config.yaml
n_layer: 12
d_model: 256
n_experts: 64
experts_per_token: 4
d_expert: 96
d_shared_expert: 0
activation: "tanh_gelu"
moe_layers: [1, 2, 3, 4, 5, 6, 7, 8, 9, 10, 11]
n_empty_slots: 16
router_score: "sigmoid"
normalize_top_k: true
routed_scale: 2.0
balance_loss: 0.00293
balance_bias: false
init_std_router: 0.0117
lr_router: 0.00255
vocab_size: 32000
norm: "layernorm"
norm_eps: 1e-05
tie_embeddings: true
optimizer: "soap_variant"
lr: 0.00532
grad_clip: 1.0
batch_tokens: [32768, 65536, 131072]
seq_len: 512
train_tokens: 259600000
steps: 3433
dataset: "wikipedia_en"
Below are experts of layer 9 (counted from 0) of a mixture-of-experts language model. Rows are named router (the router's row for the expert), up (a neuron's input weights, with its number) and show model dimensions 128-255. Each number is 200 + 20 x the weight over its row's rms, rounded and kept within 0 to 999.
After each expert's rows: a language model's description of what the expert responds to. This comes from a sample of Wikipedia text that the model never trained on.

# expert 43
router,200,225,192,199,198,202,222,184,183,189,153,193,211,255,169,215,183,222,187,215,218,225,186,191,185,178,227,213,209,180,193,214,232,193,221,200,161,211,200,208,222,200,196,186,200,200,221,193,166,204,209,187,224,203,170,213,223,214,188,189,213,222,208,187,215,197,206,209,224,199,225,184,232,198,175,182,183,220,232,153,183,175,227,173,239,209,183,213,203,185,211,204,174,186,214,161,192,245,180,182,220,234,165,188,207,207,220,181,179,243,200,152,161,194,215,173,242,207,207,186,174,184,201,207,189,234,198,199
up0,191,238,177,217,222,204,196,191,194,166,188,188,261,205,205,190,167,181,200,167,221,177,189,215,152,230,232,211,222,225,213,206,218,185,188,194,189,180,207,240,215,171,200,207,189,223,225,220,167,205,227,204,187,193,196,188,183,202,160,208,192,197,229,214,199,180,149,245,241,229,201,191,218,202,203,205,173,218,182,173,193,175,195,237,191,198,214,184,182,223,179,181,198,181,183,209,209,214,184,163,184,240,195,172,175,193,186,224,188,198,186,163,192,232,236,207,246,183,188,187,218,176,185,217,182,242,186,158
up1,201,217,208,201,181,222,199,189,200,224,194,192,186,220,212,184,192,230,251,202,200,185,234,223,172,196,203,188,183,175,226,205,223,162,212,203,217,215,220,191,171,220,167,198,199,241,189,205,198,212,173,203,210,190,159,152,203,201,185,193,221,213,213,184,207,208,190,224,179,193,215,218,211,252,219,214,205,178,202,209,207,205,212,193,193,215,192,201,194,195,213,217,180,221,201,190,206,245,221,226,210,220,198,223,212,208,215,204,177,189,199,201,205,225,199,206,196,170,237,183,218,201,184,206,208,196,172,218
up2,196,179,186,176,205,202,240,201,197,162,183,174,197,180,222,211,209,186,177,251,201,193,175,176,204,219,217,224,195,200,191,208,198,199,183,225,171,210,197,188,199,181,158,219,202,204,158,211,223,227,215,182,235,239,224,211,183,213,198,206,209,196,185,177,222,147,196,208,234,183,194,204,211,210,192,203,170,225,172,179,221,183,183,194,206,212,190,218,255,202,249,161,200,209,235,226,204,185,201,189,234,172,187,193,217,206,226,222,185,206,194,190,209,185,220,203,172,188,229,174,186,207,201,182,225,196,189,230
up3,186,234,181,220,156,227,236,219,222,194,196,195,178,210,216,215,215,198,192,233,193,213,185,175,208,235,192,213,208,210,181,209,184,190,251,214,198,208,223,204,210,220,219,172,225,202,209,169,173,227,194,176,217,206,194,192,197,193,215,187,224,191,192,204,237,186,192,188,244,198,171,188,195,203,188,207,191,181,194,181,201,213,206,198,203,195,182,223,202,217,171,171,190,200,228,185,225,218,180,199,223,187,202,197,211,206,220,170,178,233,209,183,197,228,171,235,201,212,221,227,193,233,207,202,228,234,191,185
up4,178,214,206,191,178,194,225,201,220,259,147,196,226,230,205,200,189,210,184,173,221,219,206,206,199,188,175,206,204,194,207,168,190,200,222,189,178,198,184,188,211,207,179,156,238,173,169,208,214,197,187,190,243,216,208,179,186,182,207,224,197,221,223,179,214,216,210,201,184,214,211,195,178,201,232,204,181,202,177,209,227,206,226,203,204,201,221,221,201,244,225,197,167,150,236,188,190,197,212,199,220,210,212,186,203,182,171,205,203,190,207,199,204,165,218,221,205,186,186,210,194,217,179,180,157,217,191,231
up5,237,165,192,204,171,173,226,215,230,201,164,191,201,227,197,178,186,225,192,188,218,236,194,212,197,162,218,222,196,189,211,207,197,196,192,216,208,189,212,206,190,212,151,220,221,159,183,200,192,155,157,181,206,210,210,204,196,184,214,193,148,187,177,217,198,208,191,222,231,175,211,198,205,157,207,203,202,192,211,206,215,177,217,182,215,185,246,200,214,181,206,196,193,165,207,206,205,173,193,191,209,187,185,231,236,184,182,166,200,198,210,167,173,194,195,231,224,190,201,188,198,166,179,204,202,205,179,210
up6,172,195,201,194,198,235,213,182,225,228,214,223,187,216,210,194,214,179,219,170,202,155,224,194,208,180,188,220,195,214,227,231,207,210,159,240,207,217,176,151,188,188,196,196,203,210,187,224,225,211,189,201,210,209,200,202,235,184,191,186,190,211,178,218,189,199,193,217,198,234,211,209,230,229,174,209,211,154,197,201,226,202,209,192,222,229,210,192,204,173,194,158,195,158,201,208,224,228,212,177,163,181,183,144,219,197,248,202,195,218,187,193,226,214,179,215,199,222,201,174,195,229,162,205,202,228,197,209
up7,185,180,216,206,191,167,188,224,201,156,189,215,198,256,208,200,178,215,187,218,197,172,205,182,206,196,183,213,198,200,217,219,187,205,223,230,180,224,193,228,205,181,151,160,182,211,215,186,191,187,214,190,232,223,173,195,225,178,204,182,204,216,231,211,221,183,181,170,203,209,174,194,225,223,231,168,201,195,197,185,228,229,199,184,238,183,229,177,204,180,179,150,182,150,196,185,190,193,178,193,259,207,210,225,202,191,219,177,150,190,194,179,180,187,222,211,250,215,183,193,225,204,203,211,189,187,178,177
Word-final -y suffixes. Word pieces ending in y, like -ly, -ty, -ry, -gy, -phy, often in medical or biological terms, e.g. lysosomal.

# expert 15
router,196,228,245,214,205,224,213,197,190,194,214,199,201,203,242,205,183,226,204,185,225,219,205,197,186,188,213,178,234,169,224,238,210,228,231,191,217,216,176,209,209,194,221,209,204,184,176,158,184,194,205,193,240,245,208,171,248,211,151,231,186,188,194,180,198,196,176,181,180,186,165,223,209,200,164,148,171,205,207,187,196,196,221,209,234,203,169,192,166,205,228,197,171,189,195,175,198,240,181,193,162,243,205,165,197,211,188,198,173,194,234,170,173,222,217,224,186,175,226,204,213,203,208,219,208,217,203,199
up0,176,241,227,215,230,201,182,211,187,192,204,227,177,217,156,177,163,214,157,202,197,212,185,203,184,207,226,180,160,216,162,214,210,212,227,204,214,222,218,203,217,194,204,221,189,185,217,196,181,216,159,192,207,226,208,207,227,194,190,181,194,240,196,238,203,213,177,218,240,189,214,193,193,210,230,187,184,186,178,184,207,177,175,227,198,195,194,209,168,213,196,177,216,218,198,181,207,178,221,187,218,225,226,204,211,215,223,203,202,188,191,206,174,223,208,206,208,184,221,215,177,201,195,177,210,211,196,146
up1,226,174,233,193,176,188,206,223,193,223,220,181,183,195,195,202,173,188,205,190,198,194,181,216,190,193,185,149,209,166,208,241,208,173,192,223,141,221,194,212,180,227,244,200,217,189,205,233,179,195,153,222,216,197,190,174,183,227,167,184,209,183,201,176,182,170,218,165,200,200,205,216,226,211,188,217,214,204,211,206,183,214,230,174,223,171,202,192,206,195,232,193,183,204,174,175,201,196,210,201,189,202,232,178,221,207,220,228,179,175,197,206,172,229,193,203,197,183,149,230,207,194,216,183,225,194,209,182
up2,212,198,189,190,203,187,228,205,173,204,252,178,202,213,227,184,202,223,228,200,185,168,209,207,186,225,225,214,239,210,210,208,184,208,236,212,218,208,189,188,230,198,170,223,194,177,196,214,213,185,182,207,233,202,208,215,174,219,188,209,223,204,197,177,195,217,233,227,208,147,193,179,201,184,197,159,183,227,228,170,178,144,194,200,198,193,229,190,203,186,188,196,207,205,204,188,241,223,174,189,174,170,180,214,184,226,195,191,175,184,215,199,247,200,206,224,202,216,208,199,183,192,201,172,192,245,187,209
up3,216,186,226,195,185,198,230,238,213,226,198,210,208,191,176,189,212,234,191,206,208,167,207,167,219,196,207,211,179,213,213,208,196,206,183,212,240,202,216,235,216,217,189,205,189,193,197,191,201,186,192,196,187,221,191,206,214,202,187,203,228,220,170,201,198,206,174,196,221,173,174,205,187,204,191,234,189,182,207,205,203,223,199,178,218,224,195,228,181,194,224,210,207,170,184,180,197,215,198,234,244,204,174,216,186,183,216,200,149,257,225,177,224,222,181,211,192,212,203,231,217,184,153,209,215,205,237,202
up4,206,197,195,223,191,207,196,205,214,173,207,173,205,226,209,196,167,179,188,228,193,208,220,150,176,188,214,217,168,202,202,221,213,198,206,184,203,199,193,194,202,198,215,213,227,152,211,209,198,241,193,228,197,200,174,183,243,197,226,183,204,214,189,198,176,251,184,194,181,176,193,211,216,213,192,192,191,226,180,202,157,137,216,196,171,235,202,181,190,200,220,220,188,241,215,188,183,213,232,211,187,188,240,194,164,225,207,209,176,201,196,170,253,197,192,208,231,198,181,163,207,171,181,221,202,218,213,181
up5,196,207,181,199,214,239,196,207,215,188,171,183,227,203,228,177,187,223,207,173,197,216,194,195,214,203,256,185,212,201,212,170,202,180,219,197,174,198,199,194,209,173,175,185,169,211,206,204,143,190,219,209,226,189,205,225,216,201,199,174,213,220,197,203,211,213,198,220,204,171,217,171,164,195,204,227,224,204,206,211,198,168,241,219,226,205,166,206,227,195,181,197,181,194,212,179,185,205,198,166,158,204,198,211,206,213,174,244,204,206,202,196,163,206,193,181,188,199,192,177,190,205,181,209,190,190,259,212
up6,202,194,204,205,238,190,192,176,160,210,171,198,197,173,210,213,230,177,195,190,241,212,228,196,215,194,189,196,211,209,182,197,183,235,171,130,205,226,209,205,211,186,203,212,182,227,226,213,197,189,196,247,224,214,208,180,209,229,184,217,182,217,207,208,187,204,190,186,206,197,220,188,177,192,211,211,218,212,218,172,196,192,198,197,253,195,225,178,192,169,196,210,197,192,218,193,235,218,205,187,149,196,176,209,188,158,209,190,169,197,182,207,226,213,197,229,143,220,212,223,184,195,198,174,184,209,167,252
up7,231,207,187,199,153,180,200,202,200,212,184,267,199,229,226,193,241,177,193,201,208,193,181,207,186,184,177,198,199,179,241,167,160,184,198,196,206,211,226,201,152,162,159,180,208,195,197,195,191,178,221,203,196,215,179,185,200,213,168,199,192,178,251,177,178,157,176,194,211,221,191,198,145,235,196,227,191,225,184,197,186,209,183,197,190,225,196,187,183,187,179,208,215,211,206,180,185,157,213,195,187,179,188,200,211,201,215,221,216,230,204,217,210,205,180,199,218,184,186,215,216,229,229,215,201,169,213,188
Label nouns, word middles. Nouns that label or count, like age, number, Class, Episode, Volume, month names; also mid-word pieces such as tin, politan, ment.

# expert 25
router,196,230,222,210,185,229,214,224,215,176,157,201,210,205,203,211,176,206,192,169,212,209,185,206,198,148,206,200,215,179,189,239,199,215,224,208,182,206,196,215,216,199,169,216,240,213,211,180,212,177,159,202,197,212,189,169,222,222,199,193,189,199,167,171,169,142,178,186,174,199,206,181,249,207,211,183,187,188,230,201,175,200,240,215,242,200,188,208,170,152,172,206,186,207,202,210,208,243,208,196,224,198,206,186,223,211,199,196,185,187,202,215,190,205,215,171,195,213,217,223,190,213,211,222,199,189,182,213
up0,230,207,196,237,219,185,170,193,226,199,219,198,206,212,246,217,211,198,199,216,187,182,212,225,198,189,206,211,191,223,190,166,223,224,172,195,218,200,193,179,197,218,170,165,211,208,223,217,165,152,196,204,219,183,209,231,182,222,164,223,177,170,174,179,192,240,191,190,178,192,206,189,230,197,178,218,226,247,222,203,211,180,199,199,216,181,228,206,194,222,189,180,201,201,217,222,158,221,148,199,242,202,209,208,178,218,198,197,163,229,169,182,204,228,231,204,204,180,195,225,206,190,224,221,238,214,165,194
up1,223,186,158,227,227,185,207,217,171,194,203,222,189,204,202,193,205,242,219,190,186,164,219,204,206,216,187,199,211,179,187,214,216,230,227,162,176,206,185,226,195,176,177,189,192,209,207,161,210,210,191,179,178,187,184,202,180,205,207,234,176,167,192,196,191,228,203,202,210,188,211,190,214,197,181,180,165,182,202,175,228,225,229,220,192,209,204,174,214,205,217,221,208,216,220,207,239,192,202,214,201,185,216,219,212,199,183,188,189,203,137,191,223,216,201,221,194,169,212,193,204,233,143,199,204,186,147,197
up2,195,221,206,195,215,205,202,190,216,203,179,214,192,202,219,202,206,177,223,174,211,214,187,170,191,204,183,175,231,195,179,214,211,195,209,246,219,218,191,246,169,185,187,205,187,187,197,234,189,197,208,184,220,160,198,210,154,192,189,194,199,210,215,231,229,205,170,221,207,196,193,188,220,222,178,200,211,212,238,157,179,230,218,202,175,219,222,217,240,178,177,203,210,195,184,222,209,186,181,186,220,205,220,234,205,188,146,187,174,206,204,182,220,208,190,203,217,192,217,202,221,190,162,214,230,172,208,212
up3,205,216,216,181,196,206,186,186,160,170,186,196,183,195,180,216,245,188,187,188,224,174,242,187,208,176,189,217,203,208,165,220,222,170,187,183,200,195,214,198,195,173,173,211,197,197,219,269,186,204,181,232,194,190,196,198,213,193,233,217,196,211,179,220,214,204,202,219,204,164,196,206,181,204,197,203,240,210,174,181,191,176,196,168,201,209,152,193,220,134,227,189,212,211,176,217,227,236,220,209,222,169,189,173,225,197,221,161,185,216,192,157,176,154,229,173,184,225,188,199,203,249,181,201,217,207,196,177
up4,208,195,193,190,197,241,196,201,201,200,154,214,193,226,211,207,173,220,199,200,229,185,221,164,206,211,203,227,206,149,180,183,193,186,246,205,218,194,227,197,204,193,154,206,235,198,200,228,186,181,198,208,200,181,206,162,195,241,215,177,186,199,183,182,207,177,162,213,205,183,229,213,200,176,196,225,192,206,191,205,181,197,211,188,215,235,171,175,202,212,184,213,222,202,204,218,223,214,192,205,195,219,215,167,190,208,210,205,198,205,166,238,169,165,198,183,231,199,182,202,220,217,200,206,225,154,202,229
up5,208,203,222,158,178,172,208,217,177,222,224,194,178,216,225,215,194,219,180,216,180,191,220,190,183,202,172,190,198,190,218,209,167,169,223,183,200,199,191,222,200,233,216,206,218,193,241,231,209,189,205,219,218,164,193,201,201,195,172,230,223,175,184,197,195,196,209,189,158,192,197,229,211,198,158,223,226,202,193,189,198,196,189,222,217,192,211,150,199,214,217,229,186,194,221,183,195,217,176,186,223,175,196,174,204,208,202,175,167,225,212,177,236,173,204,198,206,199,184,214,237,184,201,171,188,189,176,179
up6,194,217,222,174,205,268,209,153,197,176,194,187,232,204,227,217,211,190,204,213,227,219,196,192,203,246,214,202,198,161,181,201,174,209,198,200,205,220,192,192,217,178,213,200,182,182,221,198,187,167,209,217,184,201,212,226,224,204,196,188,176,183,186,206,197,224,186,201,196,221,209,213,211,226,233,221,186,232,218,172,208,186,187,214,207,208,198,173,220,228,176,200,240,210,175,189,215,187,194,161,190,219,197,192,180,187,190,155,199,164,184,200,173,189,160,185,225,200,201,201,194,231,198,207,213,181,203,175
up7,195,183,198,185,194,225,218,205,227,211,182,211,229,182,226,221,200,189,215,217,187,240,205,231,196,186,176,224,209,166,182,223,199,188,201,207,202,213,196,207,187,200,242,200,165,186,204,196,186,212,180,198,201,208,198,221,170,199,215,232,177,228,187,184,190,204,184,205,211,208,206,185,246,183,202,215,191,172,192,177,221,196,241,193,183,189,208,202,169,170,183,226,186,188,164,196,172,205,204,179,225,199,199,170,199,217,201,207,221,182,219,209,225,211,219,230,216,206,173,220,197,229,206,223,223,207,182,217
Common adjectives. Adjectives before nouns, especially after the or a, such as local, new, political, Historic (Places), and suffixes -al, -ed.

# expert 39
router,209,202,220,182,187,197,227,213,193,203,195,247,210,208,227,204,151,160,177,203,181,221,171,186,197,204,192,226,229,202,210,213,256,221,195,186,163,189,210,172,214,223,147,212,209,170,182,183,196,198,183,217,218,185,190,207,200,204,202,190,197,208,170,163,195,216,212,193,223,185,163,177,193,222,197,205,179,198,219,197,208,176,214,227,232,211,174,165,203,232,221,186,171,146,198,212,203,213,180,190,223,222,180,193,226,195,228,224,198,172,198,185,185,234,230,216,204,224,221,251,221,210,208,231,179,195,193,207
up1,217,173,212,204,174,195,215,227,202,188,205,186,180,231,167,202,154,193,184,176,203,204,200,169,218,193,161,200,209,147,204,248,216,218,228,225,212,219,211,200,187,211,199,206,200,221,206,201,210,217,213,224,198,189,212,177,209,158,211,219,230,201,191,170,205,196,197,230,227,212,194,194,217,211,212,204,200,218,225,236,208,184,222,204,200,219,195,185,195,191,180,214,224,184,173,171,226,228,197,197,172,213,167,202,181,182,193,221,200,206,210,194,179,169,187,217,194,182,245,226,177,177,228,200,185,192,208,192
up2,233,221,206,210,217,230,191,178,221,219,182,200,207,221,209,192,194,191,202,220,212,202,182,184,176,216,208,199,204,221,165,230,209,210,202,215,192,209,228,174,196,178,205,205,215,191,209,195,214,214,189,232,175,214,195,188,225,198,198,182,209,158,230,189,200,194,198,200,200,169,204,225,200,219,186,191,178,197,200,168,249,157,208,197,205,194,171,206,213,219,216,228,209,180,238,196,185,190,205,177,182,205,205,180,218,179,143,202,180,212,214,194,197,209,264,208,172,211,203,211,165,161,200,223,217,189,203,234
up3,187,201,250,182,199,195,201,181,184,204,174,198,208,205,248,224,208,208,258,189,200,195,206,184,175,212,169,219,220,193,238,201,186,230,201,237,212,209,227,178,162,240,176,210,248,204,222,179,209,210,193,157,171,191,188,169,215,191,235,213,172,210,178,188,173,157,182,227,165,173,171,184,200,193,219,213,209,155,218,191,190,204,178,186,206,203,184,204,215,177,199,168,222,228,208,229,196,193,196,199,192,213,209,209,204,196,190,214,195,190,188,203,238,215,192,262,215,163,189,219,204,205,195,214,184,245,205,163
up4,231,225,218,202,163,199,183,199,192,219,175,221,199,211,202,259,170,191,167,178,175,196,201,213,215,209,170,187,218,238,210,199,234,180,203,193,234,180,213,187,209,176,179,224,218,185,229,171,179,191,189,216,203,188,203,217,159,179,188,190,191,182,192,179,217,218,215,178,188,204,170,166,213,200,212,206,215,182,203,175,199,228,173,214,157,187,188,170,191,223,226,199,206,178,214,190,184,193,176,220,192,182,239,216,234,186,168,224,211,197,221,165,172,215,192,158,203,162,208,210,202,194,243,195,211,176,197,178
up5,191,198,198,197,198,191,207,207,210,219,179,239,212,204,214,215,225,196,204,228,201,214,202,192,184,177,194,170,211,216,208,196,188,217,194,219,151,170,162,187,188,210,173,193,193,190,203,215,219,177,174,220,183,163,216,189,207,198,242,207,207,176,237,207,199,183,162,208,192,204,214,183,224,184,215,199,179,206,193,215,199,187,218,173,209,203,187,200,181,186,202,214,186,191,184,196,235,216,203,199,173,195,191,196,180,228,186,192,200,197,184,141,174,206,208,230,205,183,192,216,212,214,190,219,197,218,208,230
up6,169,201,165,199,208,187,193,195,193,203,215,186,206,227,188,182,187,183,206,164,183,157,228,201,182,227,195,209,220,207,223,185,178,209,177,192,206,211,198,198,196,173,222,229,184,209,219,205,235,207,206,206,216,252,201,176,206,207,205,195,219,222,192,210,199,195,160,201,184,189,189,224,190,166,166,204,171,240,201,178,193,181,193,240,176,201,211,201,193,193,184,179,200,184,216,167,184,215,155,208,179,245,220,225,202,183,238,234,221,198,216,174,220,163,188,203,185,240,205,184,198,188,189,207,178,227,148,190
up7,207,223,178,229,177,210,205,196,180,190,163,212,211,205,183,192,167,194,224,221,214,189,203,188,231,195,188,216,210,159,210,170,216,202,239,212,192,222,196,193,188,158,209,205,202,236,209,215,173,169,197,209,196,206,181,185,176,175,174,189,191,235,209,163,178,190,183,213,213,197,218,208,182,171,191,213,193,202,220,184,193,205,195,221,178,181,212,194,197,220,211,212,235,170,169,235,193,189,175,174,161,214,201,190,197,142,188,192,230,186,208,207,189,230,209,238,220,232,200,186,209,189,200,217,195,196,241,222
up8,206,215,204,215,200,204,200,177,214,172,204,230,206,194,235,193,210,174,206,160,166,210,197,202,231,198,209,171,189,193,205,212,207,188,189,190,164,194,196,175,173,185,167,209,211,193,216,152,210,203,185,167,180,194,202,177,217,192,166,200,206,205,181,153,232,195,196,191,157,202,203,194,206,199,210,178,219,181,200,164,214,215,250,164,215,202,200,206,245,218,198,179,203,207,168,200,202,181,204,175,176,213,211,216,204,198,216,223,237,151,216,197,217,222,236,207,197,176,207,179,224,199,208,213,204,198,159,183
An and word starts. The article an, and word pieces right after a word-initial A or a, such as an, Atoll, asterisk, Asteroid, arrears.

# expert 46
router,212,213,211,215,194,188,186,203,207,190,209,207,186,215,203,205,188,219,183,168,198,220,180,205,214,210,211,178,250,191,211,232,227,204,241,183,192,186,190,222,231,199,205,210,207,185,182,194,188,191,161,191,205,248,188,168,192,205,175,178,211,202,185,200,193,208,189,211,203,197,194,174,220,200,177,209,201,187,208,188,197,186,201,198,212,193,157,200,227,170,176,185,162,200,172,169,230,248,208,172,227,224,200,178,209,183,182,205,200,238,230,190,193,205,198,185,184,195,206,202,189,197,212,193,215,228,192,207
up0,233,245,200,227,201,233,187,212,195,186,180,216,240,184,182,222,214,205,205,201,210,193,204,239,190,190,199,168,184,208,199,183,209,243,206,173,214,201,170,182,202,190,202,213,199,194,188,209,205,178,200,198,212,218,217,186,218,185,214,198,199,177,211,182,183,201,176,196,194,233,220,167,228,209,206,220,176,203,216,203,199,183,220,196,224,218,208,187,192,199,168,224,197,170,202,202,182,202,200,188,194,189,207,195,218,240,177,199,210,192,211,186,212,235,162,201,202,193,186,183,204,178,185,198,213,244,216,198
up1,176,184,184,194,190,195,216,192,195,203,192,172,218,185,236,185,168,189,209,219,231,215,234,222,183,206,216,205,198,183,234,213,198,217,220,220,221,176,222,216,211,191,222,200,209,219,205,232,198,190,194,190,209,207,190,192,214,190,212,196,153,192,208,217,206,214,195,207,187,197,202,195,222,215,201,197,177,174,196,199,189,162,173,193,210,202,194,209,183,184,155,196,187,220,231,196,201,189,169,206,201,195,209,176,219,206,226,236,181,178,220,210,177,195,210,226,158,182,186,179,229,171,196,201,188,158,199,221
up2,226,191,228,189,198,209,173,241,184,193,220,198,222,222,203,196,177,211,181,228,196,229,238,192,215,214,258,187,242,229,197,224,216,203,208,164,199,167,193,171,190,202,202,177,208,183,205,184,199,197,177,214,194,207,186,207,210,179,244,167,196,174,204,201,195,196,182,188,160,214,197,181,198,188,193,233,187,190,157,202,181,191,194,213,219,223,181,200,240,217,223,222,174,195,173,187,200,242,182,162,194,196,191,203,187,218,209,218,218,188,217,176,175,207,240,182,221,181,184,230,142,194,202,182,208,198,187,202
up3,202,195,224,212,184,187,187,207,251,227,179,226,158,195,162,212,188,226,201,212,202,232,225,198,222,171,172,189,202,192,188,190,237,211,205,172,177,194,252,235,166,201,221,210,216,197,204,200,212,193,230,213,181,217,177,210,204,208,186,189,188,207,213,231,194,210,221,181,199,219,163,205,236,208,195,187,171,176,185,190,175,191,201,233,199,204,182,171,193,216,223,204,192,182,191,200,192,219,194,204,183,192,216,162,204,224,193,176,196,156,188,203,188,199,186,179,179,184,219,224,221,175,195,226,188,175,201,214
up4,203,211,205,175,201,244,185,246,228,211,187,192,230,181,183,194,212,181,214,179,224,218,178,188,204,229,241,211,184,158,210,191,249,193,175,213,158,195,201,202,170,179,213,195,210,247,200,207,189,195,187,203,172,200,170,213,179,218,223,188,188,207,184,196,197,165,218,199,187,213,202,174,214,183,174,198,218,173,233,190,186,199,218,215,203,215,203,211,210,219,164,203,210,199,188,160,235,210,181,161,230,205,118,215,205,206,153,216,201,212,204,182,205,201,204,237,190,210,163,198,205,223,200,190,212,185,260,223
up5,200,208,168,216,209,170,191,177,156,237,202,192,240,231,198,192,221,172,197,199,206,234,204,225,218,188,244,187,191,203,174,211,179,181,223,224,179,205,139,194,196,180,176,203,216,228,185,204,190,181,178,166,208,236,191,186,169,201,191,188,204,226,215,204,161,242,206,201,230,213,226,215,196,195,192,202,190,191,163,194,228,195,170,199,182,222,191,204,164,172,208,185,188,209,174,188,171,204,206,208,238,168,205,195,192,179,191,211,218,203,183,218,214,191,214,190,186,169,219,213,202,190,179,222,203,170,198,171
up6,194,214,218,222,192,184,202,217,203,176,192,227,238,216,166,182,210,202,182,183,189,233,195,184,213,223,185,189,216,207,203,202,223,209,167,186,229,158,179,211,214,170,171,168,226,207,238,172,174,184,211,197,211,252,183,224,195,172,177,188,200,205,216,201,178,189,152,207,217,189,174,203,212,209,180,223,188,172,177,189,184,208,204,197,216,202,189,182,222,211,229,173,197,201,194,195,205,224,230,189,232,222,224,250,196,192,208,214,172,194,181,213,188,225,163,175,195,165,237,235,179,215,196,179,178,208,209,174
up7,203,201,201,236,261,224,144,164,196,193,194,179,206,208,193,208,196,208,211,173,243,195,179,188,167,205,186,205,193,202,183,183,207,188,221,213,204,163,221,184,190,202,208,207,235,188,227,175,229,201,234,196,214,183,221,215,214,192,226,224,186,178,180,192,208,212,144,204,184,178,167,206,210,216,193,194,208,173,190,181,175,178,234,194,207,218,188,186,173,179,202,176,236,196,200,213,199,195,206,205,206,199,223,207,208,184,168,222,183,196,195,196,245,212,166,206,197,226,191,180,201,194,194,188,202,212,162,195
Parenthesized codes and abbreviations. Content inside parentheses or table cells, such as chart source abbreviations (ZPAV, GLF, Billboard), time zones, and football positions MF, FW, DF.

# expert 51
router,204,242,194,199,184,181,204,213,229,180,178,206,212,225,210,187,192,197,188,187,193,237,182,204,201,181,229,209,218,183,177,249,206,215,185,226,164,227,178,219,203,209,187,216,213,187,185,184,192,177,189,196,189,244,210,182,180,218,208,219,198,231,143,170,192,193,171,206,205,214,191,165,205,233,189,216,182,195,222,190,163,172,221,186,193,217,191,213,163,189,183,216,186,202,202,196,219,223,157,180,205,227,198,197,182,216,195,208,214,218,216,180,217,218,231,182,209,233,211,212,224,207,228,214,211,201,196,168
up0,188,205,207,173,176,199,178,238,206,164,206,191,202,210,174,206,193,225,194,201,211,180,186,172,155,216,218,212,201,193,181,222,234,176,170,252,202,211,219,182,207,214,210,219,197,217,212,228,212,183,182,187,182,214,185,196,171,216,180,163,197,258,202,209,184,206,195,206,236,199,162,199,192,215,198,189,184,192,195,192,205,174,203,196,212,213,201,192,162,181,167,197,231,222,254,217,203,152,182,184,184,196,210,232,190,210,226,187,202,178,206,171,193,186,206,211,195,183,206,199,197,218,224,188,166,202,164,193
up1,194,216,222,188,208,170,182,230,159,186,163,193,188,235,211,139,236,211,195,220,229,175,220,191,200,191,197,209,219,188,184,219,240,187,200,223,220,207,210,223,208,201,192,243,215,175,176,195,187,228,211,174,213,222,184,160,162,214,203,193,200,209,207,172,184,214,182,179,219,180,237,217,210,182,217,195,190,165,204,183,211,205,189,149,170,204,202,176,213,198,171,207,185,174,205,212,211,227,208,215,214,200,186,217,202,212,250,210,202,170,239,180,164,213,217,209,206,212,202,176,227,194,171,197,195,202,215,181
up2,191,189,185,143,162,229,160,192,199,179,182,211,188,176,219,221,215,199,199,198,217,214,206,186,201,207,168,189,193,174,187,203,194,236,218,224,173,226,212,197,181,207,217,209,199,227,180,186,238,241,229,193,213,206,201,263,176,172,210,193,192,243,198,215,208,204,198,214,201,223,159,218,196,197,189,218,197,204,218,206,191,176,204,219,206,220,183,212,218,219,194,160,202,226,194,214,191,196,173,185,200,191,216,212,223,189,203,182,183,207,205,208,215,236,194,213,190,198,212,220,238,194,179,203,194,232,173,201
up3,240,218,200,216,217,227,231,216,198,214,193,195,232,180,189,174,196,212,191,213,217,213,197,179,234,199,187,208,168,199,198,197,173,156,198,189,225,240,202,193,219,193,180,197,206,168,192,204,215,209,190,214,194,162,214,184,204,196,201,166,188,194,207,189,176,217,197,195,183,226,239,196,224,173,223,174,200,211,182,199,216,171,190,213,244,196,211,170,202,205,244,204,196,188,207,198,218,204,210,216,192,215,194,227,196,152,182,229,187,172,210,211,181,201,211,220,225,191,230,196,206,226,212,238,199,208,195,212
up4,190,169,197,206,167,234,207,176,223,203,195,185,229,193,178,198,228,212,214,206,164,191,159,217,202,221,221,201,208,217,170,206,201,178,206,165,199,170,198,213,198,170,210,200,170,194,206,185,220,215,232,191,195,208,204,207,204,218,178,211,171,181,195,178,234,166,189,236,215,191,208,183,202,195,211,201,175,193,182,207,226,181,177,190,223,192,178,234,192,196,178,233,190,175,199,212,215,214,194,198,210,204,187,131,166,197,208,218,194,189,235,198,187,189,215,186,159,194,182,190,223,215,194,224,215,190,181,227
up5,201,186,223,212,190,173,181,188,183,217,199,215,200,215,185,236,200,229,177,181,243,189,192,191,206,185,184,188,201,214,183,213,196,193,157,170,164,218,236,205,169,173,220,188,156,207,193,180,175,222,184,155,198,188,217,197,197,200,205,227,224,205,193,227,208,218,180,168,224,215,216,198,235,160,213,192,177,248,201,157,200,193,226,219,169,175,210,222,171,183,208,208,239,208,199,166,214,185,197,182,210,202,172,206,179,203,218,203,199,224,200,217,160,207,208,222,210,185,172,239,198,225,191,198,220,207,211,229
up6,190,173,207,224,180,211,189,191,171,216,217,196,197,188,197,195,159,196,212,172,186,191,189,207,176,226,239,202,197,213,197,214,219,229,224,216,180,201,188,230,161,196,185,201,214,215,224,185,174,220,191,201,196,202,181,179,210,212,203,205,178,227,202,174,187,220,191,152,194,195,178,176,232,200,191,194,178,195,166,200,157,204,172,223,212,184,206,179,167,191,219,165,158,200,222,191,186,179,215,242,188,234,235,196,166,203,217,158,219,208,202,196,171,206,247,182,183,176,175,170,186,165,178,194,215,210,187,199
up7,234,190,183,191,223,199,203,195,184,207,191,213,229,198,204,203,223,224,229,181,182,222,213,217,204,215,171,214,197,170,196,227,175,219,163,173,203,214,200,207,209,243,164,194,225,218,162,200,230,223,158,194,206,205,162,188,191,234,189,210,211,236,197,230,199,197,198,181,200,188,175,175,187,197,200,204,188,163,169,173,222,180,174,190,186,181,175,173,243,225,205,221,219,186,240,164,195,188,208,221,171,203,206,223,201,181,220,204,194,167,177,172,212,209,229,208,236,188,179,215,195,182,187,203,224,209,217,187
Music and articles. Music terms in album and band articles, such as vocals, guitar, bass, drums, album; also the, a, commas and and in lists.